config.yaml
d_model: 448
d_shared_expert: 0
router_score: "sigmoid"
dataset: "wikipedia_en"
Below are experts of layer 6 (counted from 0) of a mixture-of-experts language model. Rows are named router (the router's row for the expert), up (a neuron's input weights, with its number) and show model dimensions 192-255. Each number is 500 + 40 x the weight over its row's rms, rounded and kept within 0 to 999. Numbers have three digits each.
After each expert's rows: a language model's description of what the expert responds to. This comes from a sample of Wikipedia text that the model never trained on.

# expert 26
router:495553488529532523514427558470443461483522548478553498525480548521478494489513523500428500604443524538516521490545388562542498483475521474474537483379510514356473494442486439517525469505525410
up0:528515514525563406492510456556505496534487484431496491519464514488477499455500523529450487516525501487446510465468503477456457485470490520562524492470530525465460490563512504517505534519440531
up1:427390571441506508516521519499417468473520484480488510446511455531537510409531504468529530573486427522460536544510562509496457529489475516477467462499464527466533536470484442445471517479508508
up2:513497508508504553443435521465545521414501518539495435562458511532490494453539422494510522552469533487497492457452478473574431426494482559530500466492526525459527458505484502442540493469525496
up3:570519537572483532579473542432471520518532440527492544560490490530482473470478524511521516563421513417515471491552475525553440464527615547450502540484532496480501488538482507437503433479581435
up4:546487526472485535473478461424483456531447533561506496472510510471534515473537520512507497490585490500429501538543552536519499550533568504518440486498587522428519488446481498497569517574478458
up5:537520393441598534556483473469449516466473455503544576583424537560468459451489584489567484481492486469478573453455472459532582409502477498483476555452526517482491466510543459454540551452504514
up6:469456500522459561541539541475554534482460514464519556487472489441506530533503474537496482512474529545421455475570495439522462461527553464414457424516509482520547512531533512445521464545560541
up7:499460527496465540416554493478453543496532521479525524561528490457429489544493486519493509483498512470492542449509501500499488529479496505467509488475454542490537502509481492485444433497468475
Description: Ordinals, superlatives, coordinates

# expert 14
router:562479507478521490523477498447486534488514485465502483598479538522467545482476603586440544520477534462517514476478526532477481519464532507519516424486517518462549515482553472448478517474469524
up0:567490494488472456539511553533462520430539495500498472558517435511487487591562567528493532562487506506530524483525485491475484448484538495480418453490483534489486536526531547490575534520498525
up1:520542418534522429507465503493548489519540509582490523503507437463489442567489507476472537546534479542525397469521574466518540452480569444476494459544491434515513458479452500517484511480512592
up2:443514497477540523488488558505470459519515477548423502437495547498529513541497524547438570471528486497506509493550520536492500434494540572458553503438530578478545526517489482474468573469543509
up3:433447526511570482576414478519513491500421466519476471493536437554499500547472525449495494416463500563475499537452519548502519435533520510434553499483533451521474515533490450508529533462528519
up4:523496489545456491504436526513476421526475365408572483524463506441525477570492539454495444488461529540560517487401457440501533464523523479477444498519516525536417477590513478521532524466418495
up5:503554482529446484397521469497516518569445468585584551448581507565518518556511481503505436573531449534450464499547514614528582483549565536528555485498501505441512542516482493481481493523522461
up6:424534528533487505446451490467514467547485528450486419535412474448449549477474613499539462498489444503554483459468533546542485488520525468452588478591484499519469531488484477482448492528508496
up7:475473471517500521461480585593518541506436467523478549486469467524427505514497553522482536433525482490462520526488547427457507532488452492495517477520497481537513479564528452504476574495522559
Description: Career biography function words

# expert 38
router:484540582546486521459415470485528457538452542454559539543571495514538512483518564504497496557468477485551456490476510512471501421491583558487454490456490478513461480565564448454525582513481481
up0:544431494515517543523543533460451495501529468537487483504453525567436536529477529472526562554475547486504487463499462529542448525492605515422512557507468482383435552465495505593521455470539509
up1:505451516468482497424507508450517433501567539477510479447443629498391479577526477498475478440501559457576437503565525480505484464452501506578534486540444486445529436473561548511510533545516444
up2:501537519532501526437468438500572483423506526427550482525549514540524537546548489500504539457501564495511429524489437519482482525581544438486542463534491464462540511526531552458486482519384537
up3:526522495439531512535501475556548523515441470528504518558502494488475535419487496518508515482469401521525541514458510583518469475461425465515566525497504520488467527547522461489487467516513502
up4:529469588496470520462451472502511452515523525492573465456517558413469545541544580431519414498494522423504426525531475455475541507546517533536494499503528573448450491475488512542510538519519539
up5:517482484534535538503474516556495522478492508553471475447446518521465513482494558555561495466522515475563465431553507489527561519469492448504596457427513487453520494455460604479508470551538523
up6:499553484545489482526484511461573526531439478492486504574534609519468523539559511527529544432469515501483497527564601542496552429463467587502453497540506533523562478481498504553491497510524588
up7:482497541496416435490410503429542481461500538433539502552515488466513530527475558455484498487484490426522485552525394527508523552511572528545517547496544489515478481539585553467508564543530485
Description: Surname endings

# expert 59
router:546469494490520497488473491440486476514454497429553577496551483488550488401548502540446490546518484514519516509508454541428485496511512548511539433490554534436523490552494515534496588511481446
up0:492515566450491436549494541502574455556508428515457512439517497441582529480492489456469475552527486527542555512465434515470555522443410490455474520443530492480522452469426419518472485421518534
up1:495489508504492554533556499526532458483506449510415511541506486476510546502513528448413525473477514473568507559436523462467467516439521574542500444511483458469464496485437435481495532481470529
up2:532435490469485522565481431482527518593485423434547510458596485468504515501510464525411541521487473516511497527498540456454493493429466515535458476515499528547487479509470467489524564438467524
up3:544451525528436456534506490485480475519430521494530432472504460442519461510452490563551427509478591557554494515551494487463507461452464538514524490490528541504497525532536465484488438440471458
up4:488524506483523488548480532507515482499558555465565508543482521511572468429474500496498516506518433526496517491427499499433429467559525530527474524476520464491524578501486514528494526503596484
up5:445474495529515419493581509526533513532471548536524464515465502463559531442550511510480553532479488523512540539488479479481569524450437525456529412523488460502517539563471497467480471499462545
up6:534451464400470518530462447563547541464530497518611519536530501512481465481522452459533521450545473577545479543485484429465535533471534528464516578467411546502478442491526507611541581423481510
up7:510478482521511522464410486491528521508526503501563478454480524534473456504496516434502499424543499496499505522525551508521501514542464516506476482532465563554465484459478507425503504538487454
Description: Sports competition names

# expert 2
router:485497479501469518553457488490480458532494510495511495498510565487471450490458465526449481572472434515453493491464423565499484434438478570481525472494567540525444550562523456441528469531469422
up0:481571433467425531488491445512480505467530417459530528505570567498530456532501546481461533476460441505514434440511543518519516486533514541466527558434501570580520503470534517517538476524487483
up1:497495490488502516447515469502470462491571448464536499599559462522511466500531513504531504492497489497534522484447442465490484480539465516535560504525454465488460483547481499508493506507534534
up2:430463484435478498532480541472467520525503458503523492588474506455450507462485506536411518475505548448526499560523604410492510477466552472479549513531477518524486529526575494447484432555498470
up3:482426474520500536427529580489505471464565480508491555500578430513438577530471472518488494481538442556536448542441510507564549528482541436487473461538520591545463446561462524531467554494440464
up4:459481420586533522484475455512462521532478463481549480459552479533451492484502455581576451499484491417546531520566495433509484464529478454560484449437536478460441478500524458483553472488444515
up5:577487486529538523502474477489442510518496456513462454466555447572474561545528534497471463517412476473588474598471493445516511548426471415521444518519517535511478488474502481503446483462520503
up6:542455569472496484514529467525430528404581491473468490538457570489451542493522416560502425539471497515494446566441459471514542453454466507476610455518523510487522582562473547516568524519516532
up7:508485520499578391498435465434552484490560547478443589486475490523497503506491512535461562505516450411481513499514453469484535494507510485526538520454496520519489508592472518542502539475530463
Description: Table cell numbers

# expert 60
router:555481420503492511493459477566441485468453498431502578474536540588513498503497516512452512609540526538525490538494501565474549434519547518493493435457491480525484478451488469561478473549461439
up0:488517571540513558470549551467492466494503521503486506526488485509593533442459407488473515460501440477561471551554469497521445521486466511493474529451478514522513477559490501483479567524532538
up1:514547552546512468406508502499475502434597467526467512527540443531566503434490504504509483504435460523450558518482413552531537489525538435525447581500468513452471507485499515575489532498555499
up2:498510481505456505498492570577516504513488363439524494534458535500446531532486531509510583539618513521510451530584482456479482542503461558516487526588481510453552506543477456436452510487512445
up3:472462504475434537569485550503549493510465508498523504545558475520557456470506574455513494589520491528532462521476561572575530494542518501470506557499510495513484504483553552543501464452542458
up4:503390458449547502463560475530523458571498456534484472510380471544442519524467540551539461531499567448510566535495501467463527505494519482595529493497481570434489558523441490514479448475519512
up5:506531523555483389486524455583442550515498536483447528543548514501491386455474554521436470516422447546520594463437639526522570498494566582557457472494481521540503522495452514549495494492441464
up6:460449418445531467460516494475497441480537519425431533468472480476515488502449534520471528547531391475541505492509528522521497458466510441494543483525503532501425436504463515501560508515561514
up7:524460517501528513470447471544504553503457434539534482523469380448473518554451482496425419539498425501544529507426541526459524435461495414500477508530463543520590422508472461471451477567476444
Description: Measurement units

# expert 15
router:478509453424473532537444490540531500485489484474529501454533472540527485492484538471415548477512454479602493475560508552442509466483504526554481408441458472505455440548584518512514565449524483
up0:486463508466448513488502523505473487460552568473506488513523490608491484508536547516591499494484529428557478532441451444548571527475519499469457473506525557512519507519513438488515528529466479
up1:465497456476508559488516426500593524498512451575521486534516517454497547457512468496503518520488577477567419521451507480492494505513435584474517519482484492529435493465482519434471500466506503
up2:538461530444545511568503515509559543562514594504483480520444507456487493473564491484478469535466524489537478552476477506465551516505465511486493504530554430471498468522537598544509541515511478
up3:566520479466448540486540479576442444477461490574553528478434434547496492480528518528515504521535514500483552513529528549454552498517533534500505523461485524472458471552433500446523477544473468
up4:488513519567444436510523504542489536442494444476430503469498493497467441470536484512481444442483522521501468541516495569441544527482512479535458445574574521513490434528563498469474415497564425
up5:523533486480501524454437472495527511545521468561477455506472550499527402455519547579455510519453523472472518547535563519430531542530528531503516420519491521516468536482481532550527543497492478
up6:569561533446496483424472524533442517549463526523521433546504400477548478482532521491463468515534485549503513519454518487561568613562490466422543520437508590502483413611515533500474478553431465
up7:502519516504493500523507554505531506494490431503578546395496503459466501491478514487522556561482528478546519530543587419403506469510503499459458485457446485466485447468526484523550447522509551
Description: Coordinating conjunctions

# expert 34
router:507506513512566518410497501463507506534512446518512543482503498499541473498506536486431516539404466483520513472432450522482511492464500511480547447512559532448482467565576437506481480480437454
up0:514485543502450466552513510470485561506465499443545568523404565477446539519430537438543498533498479571452530474478497472462474399548529477477527528486511488510475529550465502467412516533479550
up1:445549517516491499406514457500546474521446484511507538459442550465466455545524611458526526518514484502509521441505531554499491484488444537527498409529523529553527432528562569512549497527490423
up2:487497479470517520427435478480511536494531484541581569546512493569438542517463483490533508503532495517487520530470416512465497432507536454447487565482482478486554491560481463476472420602550463
up3:480470558507482523505467525587579483470545487486542480479469529479519506446509562499489493429519514523447530505539551527512525465463491502496511465468497488468523488496523532502518449497472453
up4:555514569516437507598536458434532536494545524486479598430504415490527525552455504476504502521482515536487473548497512418472474521565507511467457508512556508454500487526434493482536520491464476
up5:532521455480524501506537428518563549485446508599484562527541500499530520494491401507505503553542411489450481494501508559503566502505506461557509534526508502565560479509534534605419482577495526
up6:513579545511539505406519550472477524529485509533517529532506570506554454508485474452552489506388495518519489419522538518411492486490551461431452431507483550487456523492530582535444511475483547
up7:471466472514488559502524524555527457477507498507438556417539531469558494553421485431562486528447553523546527557446488461550452473544523433527498473403530551543509540474518439527426531421426557
Description: Adjective suffixes

# expert 49
router:559484531436527511406508445484415469465484511495507586553478551460465554474418470510452497516499459477533540481521405530452496491541486540577471460466498533462502495460538543511420521522429471
up0:556482527514479516544527590466446505486572449544498530532509489591495513499469563513505484486487485476482548532464503460448419456462491481491470449508548498517532485564469570493479489478563490
up1:470449541458502494564542516502440434490493473528514484503491527503556414506497517493572511565517505516461429482453488538509511522529451495487573504514496432550520563468467575543522533447533536
up2:508463526491526489432475481509452500483459495465440449498549478488490543500476474546476541566511450530485497492464482488517527538469505436554473487561516487526584450573546531476530458537524509
up3:496525574478476523479485461546517554506538550476550518412467491539507544567499480553449460534442520472466508484434493536480552562481485523517507522512471553540515503507524494477485524469539527
up4:561445470476512497463443521513555502559518435519565532506604466453576530521470462525565452480551530515489519449547526494443532547468530553544404424471507463428486526523474516514559435505457498
up5:521442475539466496508533439525459575488464490520480520542541458484528479480520526490467510537476422451589442518495546546522530521509475511478394420511491463506482548447446512563481531482464483
up6:486571482562537508456504524447503523470448531447517547487516503598512483544578484450489494474482521457485494467433445489473517534490480416472491471508479538607570484462450511511499511516562496
up7:481528454530548446490509513483448486516511466496495480510524436543555534530452497421488466532522484611495426415462554540561560485509493473467598482530493479512477478498471489539435446462512553
Description: Titles and roles of people

# expert 6
router:448500442427540506547371484532462516568551539561467588461513426563477471521527488523526578534492496552452461477494498590520492450462500515491559469468497473501480514495551468540478463518532476
up0:577566512514450437457569481527485512504539500539488477488494465554485549508569470481417518508472532385576444465550495450501520567511525544526505480464479507537587502551529498503513511556500466
up1:491441453502450438576491461508512486490487531479510560470437487557561480542449577475520555499505463508504491380531461521485505463525448492523504571535477454505473494571530445501485447388492539
up2:473498535504491501462492456447493497496426493483509471485472520490456471457534493538470494510526492509513529499513540456509549513413583521534550525449525528468524555415503565384506498429499584
up3:485487533580514541487453523477470457506489519425485502539464582528526491493463461517512585480441542553515487516543514597449492470495520517536455493506554425484462484485501416395585497483583515
up4:576519525517413529541469476450559539574485456479550542496498437508489509472433498507454529577465364467473461492527547505444492520499490552510474571486507490549496467537475541567487554489506474
up5:501569470568529512470460446472505468517529484573486481437466427447496574467521496513526494515559470468462445467608504544520434508478446477472574509470496507453562516562550544543439526503565517
up6:501480500483497527527534480504444489514561424449479491501481473434562469438464461473494480479560536492503560541490473467477429455534458442480555521494473460594600511569409477535536461500451565
up7:578535486510478505533473470456553446500501479522477464525447575475508487491481521457475531503508476436473440483486482527513486534484467456550512466553486422529514484513509468393474509544452492
Description: Numbers in tables

# expert 40
router:545567500459470513482489425454427486489505486481535540543516500490455553504541538482427541468499449480540487504507459561512559473530566537511502484493506501519536402555592482509447498487534497
up0:570502525456517513487475519498572531496507510495502466459525472531460489515528551450519470490475502483575493520423471516458561456452516424527457548565451488552528449529524560506469528494565507
up1:544489461521424536487445488445525468499490524508479534467423472487514529459510551436428507518507435471496491471581566441458528496571504501454474555502572508521499517495516517528565493510459539
up2:451485471508461502512566548520524531431506481473439581488518534526559476486554514496480397534403511524513466471532514544515594594431508470552551485495460436576534525524511438454481487428515510
up3:496578450493457508512500517579505493425444417540411488529477551545548553609562486494452520459484528479508552484502560461593527578528434540471459453436484507544519488479524459515526444518483490
up4:491461434526462530480479521529486526522439537463500552518477555527525527509479557491480468448513518470480510512479472389541522516505473507450458490440521487436523483499499521503429492487442518
up5:498520516469479592551467489562498525439449491545491515486582483481521489504504459497407537471477519537452553542559387498496535442495440504487465527503442490476472535520562551495464520513463430
up6:547543476430503526469553450509516461513476489516512574560530527505507512500460544473494472416563547543536458513508563452453569471516508531484478485546535488495557516473534466533544504571524553
up7:506477452467535493501484502470516463516503541449534490487443517520538513497487512543540559509472541532607525498481539488505495442485472456553476548442469511542552565536562541474506506544472502
Description: Inclusion connectors

# expert 5
router:492545489507567502495531449505515532535488513464549511509561516461501592469585514511425491485461532572442506526441445572525539553491555519503546548405510496448497455569520476515467432577538497
up0:537579497445534471498486490463581496528434505455432470535414498520492490520561569471542490524477500470418478478540489495435501502503450531469481509429539595531504517553560517519556439522565507
up1:525473496523516533547516548496456573509431495491551430474529375493433501451560540491518523490469513509533485489461411448498429536548509455537500516472515492507475451498456498533518511482511470
up2:442488582463553525467526548441488493522513514489481457486467539525567471481512564508503539491417518426506511470405479463557489532513542534501489479533500501486488493568555451494477613465460456
up3:541495516458540518532499497522466524566529546393518531538493459464562557523457531447437430472471505517501438514440474449448536557522519467455493527545516479503539445480512465561455464491394559
up4:478480441513494449446500423454575515484492533447571562512489444479476494556429538460406476523546482470526467529480464517501509509467521448522574493475506456510536507489447543483455559528520463
up5:472482470455506468498524470516539480578456481510520454471476529475472508585469459485439473448571492522519592478475532455539454521454451521521537454533467519571529587461534510532502526578484485
up6:532470502457461502494452550528478446478501564458495614466509526489546534500483461494502507487560410557526456526539415486530493545464487479469520506478538541471479507511486442498448466518483547
up7:515434551515446525497471507508573494520576525520521544490525403438593528494516553520528537522481443575538476471451514500402533491517500464492533475553495520479492572464541560422501542579519493
Description: Prepositions before phrases

# expert 23
router:557527522527526516453449485532520489469437495489541495568559471535485477472457551523521546592457526470503485457493449518464475471441533595442587538465456449423499485550511507520553503526452471
up0:466581518476552481483517443531459517540519468523415536524462508521521549533553480421473552568551491512460523447457441485534455517542581539470575475533488402494451496520525497482469505487474540
up1:532493546469532471465491532517469546508551548493473498507476473527498595465496471496524577484560568526425526452514490552558499480633450527469535497536518449530494509486496527462504450486377505
up2:526551467447527470515489515511558459552494508508520435511461497442506473527494461424485479495514552464511474513390493471496483526472489485592590446572530402518504512472475457499476535486519485
up3:485406577459512568506512495467430487505518597536546497459510393528508432556531525481468458466441535485425548530477512535437520514520465516549557481539448469505495554513567465527522519511483536
up4:517491511484402482518526466530513454536527515514462476460381452520522475506564455458477496511460573545565456405515551547433499433523454521480491447479420446513469501535509528484507502451435511
up5:492449505523468506483553482471461434476540558491534468447441552444467463467440480446523503500387464458475434580433543440496443476466546457475504442491467520475541442532503493491518456544552501
up6:512476542466575540503517483413439559487500524529482464493489488556528513511524554543548492509522416494478465471551513505441461567555516441521521474449486485471457516499496503449500499479478546
up7:535516505499524580473544494498472495517468512509493491440479484562486510472516514441479474474505525564552513426493499480512455511530524466582503497429482479473487522536565477492477509445498465
Description: Abstract policy nouns

# expert 53
router:578456562426536509495522484462502549460481468402551558512469528464514466473605538507538551541464487480500483527502526483428477427568497599530461410467497489457524540494504460489511509502468508
up0:477533551472535447407508528543499478503447455500499469535422482501425514547505500421561521499444487525530594476498546429497536515503480464451495561431478416472505509520456501504514476516470502
up1:501440532573520523470530555603434527540514448538518466470436518504544437508487545502431406535485421457507523471519508535526514521493541605532504421387471540502569502414523465517529572497453539
up2:495535511492543496504511492536546550503490511456519580413486452532511446562473484519480514547546492528540532545518565543468544471483480530604506525514531435522554549523410502517475472442463505
up3:511511508446473546563438511498484570546510480561534475497486513462529529439488453493527528529599487516471506500522469490481375454509474468573481511428482536527496477559522476537533509510534521
up4:452510514555467544463505498514552517568525480510554517438543602480512539525453536501506500397500461565496529530514442577524534508485492531580452574530443486500510487550513515556508503512446511
up5:450521512538478514468473441435553475547476489521443473498486536534548494543509426449590548490478412526508470493556505426577505537560521458514462508521501523532498502507527515528489540533613446
up6:495505501437586465493562543504520505524595508492464483529466589501484457392482560404512449559454501522488528512520420436543408510479481600467494531471469534550460536457503462450429497474470470
up7:450483493514468447549538505575528532506534507539503453479554538520506480414528442477421505515488489513521516411509521470536495523511507559408511498459501505501483525551477473572458520540481534
Description: Athlete biography terms

# expert 9
router:568431568510483471485466442482533502508547480435525510485598453548499548455568497522497554546484459524542504522493541522513499483551452542457462504475494438415495509569501453515497533480455523
up0:523516488502463521404531510539494564569500456578496472519464533530502492490519427579498565465467536507407520485545557487500494470493529483498519436507533557510525522499515516370508531467506454
up1:540490551477547529499508533503435440489489481491464470444566517534499580545507508475473510535525437516507521490511573477444491508454502554451443508464520523456523515472521486425460440468490568
up2:486472501383423491465454494460485525502540526461469598518509438521499451496473446543454519507523458509512502493532453440455540451412487546471571544530512445541540495514462489473397471501584426
up3:472475511494575578413486493479529485514509459442484461473477540564556468508476490550504551525443519504478485549494478454500473460540508562449540505487471548563542462538475410524488489532480449
up4:486482529545491523487493504505457516471516516484458538470506529560562463528545550535436541558536470500491456555491605517512570557497497536515526488515464458535488521549555455469484513484497525
up5:470504537555516519541494426509501473513489412549520507427544510500532467518536556543432501511534509522489450436455494458428527469524538452509513507522514481527478540488459530521496568492486499
up6:515470520496567514521488599491487496452502483502518481508615464477493477520469474586493514443519469449434568556421513579447515560494510528488505459492497521422512548403510474550594480525470469
up7:479467492524469464469514470485491465483499474510535513450579520411477491515457448480520481520558478501497518525484418509510538517526595520497558503507457540473505478477545508466536574479479506
Description: Prepositions and infinitive to

# expert 7
router:535486557436515593486495500461486569475510569477472566492496550489488533431529566589427542555500520437531531555476518571490443440522511512495451465448492462455442547508517498481467503493533442
up0:460500490574533382461506421537530438530507547474534494455490462519446528526469531475541488426526519517471559524534471580505541484490441467450499552522502484460540428573475553428538513512434464
up1:506533514492490446469513542497441427500398555536485514515518528507425478505478493515505520485520518555480511497514489484453570507591514493573569573485512532468466552412470531540520491611442502
up2:547535504465474514517463469507496573452438550504487507525458530434508458558477498467502499501536520472533559516428522503538463514516493518534452596517548543482519458461442538504495475445528463
up3:496554420518507479541569536501459544508486518513494494460470477538504442483484538453467556500521571523464465478484513474581520519462453465483529502457533475445436471499495495487568493501508514
up4:499456545506474483527518514510558477474505515392490524496430560507475542426471574522469534626507577460516548548450521563466396514427530508559559585510489513459448549466565491556491429461418501
up5:565450534428522537523493487485505473428482506484540492540479528602422569615512584451518506516457476484523527449489503525519420502506489480515523567515499496460512492434486528430522500493537482
up6:504602489508514481497571479533554534510505442465544515527467515488507448450551543477530502414525575512495517427458505535498494464506424498500534489443460531536441509512537565500549465482509549
up7:612510549511468479503442512528452454566508494405481441491483474496462414537556477448572522511579440503543386531481552455545561476550480470524457564524504457510518503446554479540480511540501452
Description: Person description nouns

# expert 62
router:540476522488505524522440493484470512510487486479548491545550512513486498533474522556508547551402526528575538486530458567442426459572527525488510424489452513461491493526495557470464542481428456
up0:389553506546484526498560583486495448516484469522501426441469559539501537500560449485513510539578488539493487539437467522505475556474627526478553557527554447476499447407468487461502553602441490
up1:494538507540527441486524527553480549508432502506592488534457455434511549506490516526454526524472548466523521555471495510469512514588473490526486472498576523433450504485516466575442444511451470
up2:396505389518530494537514491519474428569472484487496484474417501495474492508542504513453491496537456492524506458499475562516446511520542481516467457496506503485498497412519398533589518497425500
up3:469520459537492592453542531543513482540484498571523454468515500526450479484494503534477551481460480579558490540495558522527558481530449506558451494515505508472530468494531444525394519473528530
up4:552561465490450451486467550535490546459463550441485601482528506552450520504491475461469584554477457475570587475451500477449456509527498494517472566558541415485556457504506535526525509572508533
up5:492561591515419462486517477416534488494496504464437566525491549481470519457524471562586513514469476499555501487471483438412469524505521481490481534425527522460456427464542598463539485534479538
up6:528523469527526543497483543503496517516381521486510528387490489502473516445535451522485533489472565509543505485536474537564550530543496516512484509521478581489561515473525457443563501483492505
up7:531502523507503473488539520500541505476455545505531633513532484530447491493507497549535493508485495496525524489497474541515455465508502506470539581501462456488496470512538540420443415515554513
Description: Table cell separators

# expert 61
router:469522492492523545546474458511499463454439474513505435445590534517503476543458471540538560566547514550423561536516520533522519433529530532515482478453522550475518524574585440522526524490471463
up0:517535504440543507540475543507512528474508585499533529536505505518489527536457430478568495529435423536448557493462539480515451482424599511463525545573502463507527537466413481506530486496544493
up1:488502524453508544570504525610509562553518483538417497532482530453537436530468496400521506514568486518432492502521511521553517466481493517509544526499452488526490579519511454486495461495503448
up2:497504517559536460507520566509647469456454479481438536493549502504441519546537513523530539549471439498523482446509511473538488525482478511494465531547505514537548460487459479455512445467566454
up3:519474500535488544469493499480484478480459449562497501471451559408517511514505503511465560587483434481503518603499506485454499486500488468559432495571518486398529500509605562526557506508554525
up4:507509493469529473516530494457492435490430478459514435497576514487525545559486472509593482553463488534440402533470479430408521497519495536504444532485596510519451486466554491512435500511516456
up5:441483461516543502438496557425482511507459493503502509488510455518563556524535553510536531496454558487518568483509510492493454485571481483493409483422442443498540437504422538501564499543517535
up6:402515545496476483452502487501472440575501482531482510525509484520426426511500472545487468481537526535493468560527515497543471476601489539521503449446486567474559567509547484483483523468550411
up7:478527510607506500530485448506484411532512454466533472503494584456527529497493479489474511456549501513517535539488516434462558445441524498423512485498492482435519487503561458492450596524481579
Description: Sports scores and teams

# expert 19
router:465417541582522493560472416465475478609468478462552630574465527447478557410507480536431498524456526565481572502466473501434526508518495478444555559476491400484482412484465490552496477568426471
up0:487492513476584558540513502504557505559477486542504452563509437523503522498516507503664495507463467455547451557497571388466457485551569510473479481519469519488481533443557545496544485572484478
up1:595496490554537523455460475470485489523506545559467549545480540522445549500445521516492499532488513515558508431449456494417484518579481523475494422586441502512462516466466479515515528530585444
up2:545526531496526485565518538446458604483567529509546456560508508608490567475564480538531449470509549514474518423486500552492501493517428526493526508480572503438514427426473529489491538466489533
up3:504508476485480529511527523522441523446497519525458529502465534573494545549501523507535497550507523489478534539566483553506517497453562551503532491491537505461515466508464527489419432519516530
up4:523497550592430585513484535519471491526588450557552494473464535503486554534524477548492456516522559437574535472471527507462478521537540539486475513397494517445489562453545539536470595466537479
up5:544562494458537471464572520561421466406434466475517507519581514531496505563582462459448560526497461501544573559525537491483502514494498482557499456511510534550499482549456452468534505500435558
up6:483491563476499543447475549513455498389531423513461550457402491492503506499472541543522506479392513460462531487459484574519465535555470555422516489465474501536466523571546530474556551449490461
up7:490508503516521447510545533558502506439475463484540463485490536511448525517477427514447508430449545464463576482520492468503504530582600507457555458482469515539507479501502482477494505467514577
Description: Prepositions of place and time

# expert 10
router:508546468524492521499462492443518454530528523458479542541472489483455532496559522572540552594482525524489515508414465503461565491559531508466541495469514414438526522511579447436551573539461481
up0:474508476468458477533555538475520446516490551485553470473510537483428470518489465502474555522531583455536492561481426564452481467559459455492470566436455456518511515425595488533507542486483607
up1:491516482562516521533472532528447434473526438495480531529552529476477554471456492471574532496539515519512485516529562421533492526458575504504551496539540547496529444504583506503514465468519473
up2:439487477402487517464498489431505533500465437486447465570500516476547512448582459549486525510458470479495510497465450546519573411532457510467424508425478482474534537489501473536416463536528580
up3:523532498477548530511508503491473476535474584521500513504530457508480544546460499473541463512491528444485448490457505529550489591518465511585487529457504472571461507509486471453525558491521464
up4:536505431579547482411477444457488500452461510500558471500508518499478472511419540495491497522481538456481482482433483507532402491522428508504529467495399541490572495538550425515556550493480534
up5:545498545499534394455524488446455503546487476573485502502539530494424487527587554482516492548507502441583483507486530453461453522524536507526459536546479498531567517485612480509534528471461601
up6:561422453511531502507409487547501478561492503481440533447541533519498494483534474507498479525458482502466457470535404468466433430460468519438541507477507512525542430522493567502474516498499498
up7:505545420466495453495551502549478500477474479569489461524549425513520512497496513515554461522498507481492412468509500460464538554522481500587439459511515450596438491479458543483491494502523512
Description: Foreign name pieces

# expert 4
router:536515583483494583466492499472428493539496514422579535495464558479497472508575597517496485571458503527473547437505487552533539437499515548522521476417506392517520515488502508505448500523454506
up0:494547480531575497525488426472497474482546509456474498546448475497533449501498499510522521574554543492491443505495451492522488502415518480487499423470566446535524482518538452496553526413532537
up1:454464471544451557515493457547430537501421555430479406506571437486573514524441490465462503530495458523463488482497461496502559486547539451579529546509474525495465490472510500474477518515469493
up2:432504470550469570463557459487412432488452540517454508455577564524551572488442546420500546556516484515547506516543451519533499460525444505519547473467548452534532467486496490522396482540461511
up3:497485512529483482526403514577469483526477536453470553600532514461552452521543465542511471593482446454461488526520515536513558499508498491542459479491489538555454532453375571572510528492471435
up4:545532507505494508453559389521539561529391481526501550522453530497467505504468518506524539499539499509402481511522544491531513506531509502483443501570493542464495437463471493443501457551518510
up5:432463513464499534544574497530572564490523464461527470473476529591531555506475473501481443516437511434482596458501503479540536535573539508458565490534438529505536529499473456490498529584511453
up6:545411504573470508512489438473579471508421518467526481449513503568458496613518415558458505503494481480470462517545437539507519485512482562521451507535496473515453451454461506491463564448471488
up7:477481590501569521452484500473442500536512485583510483489430500479520470534449510547492465534447501536526589506509484475478455543475519454518562481477501541579502520482436381495533508481518482
Description: Sports table cells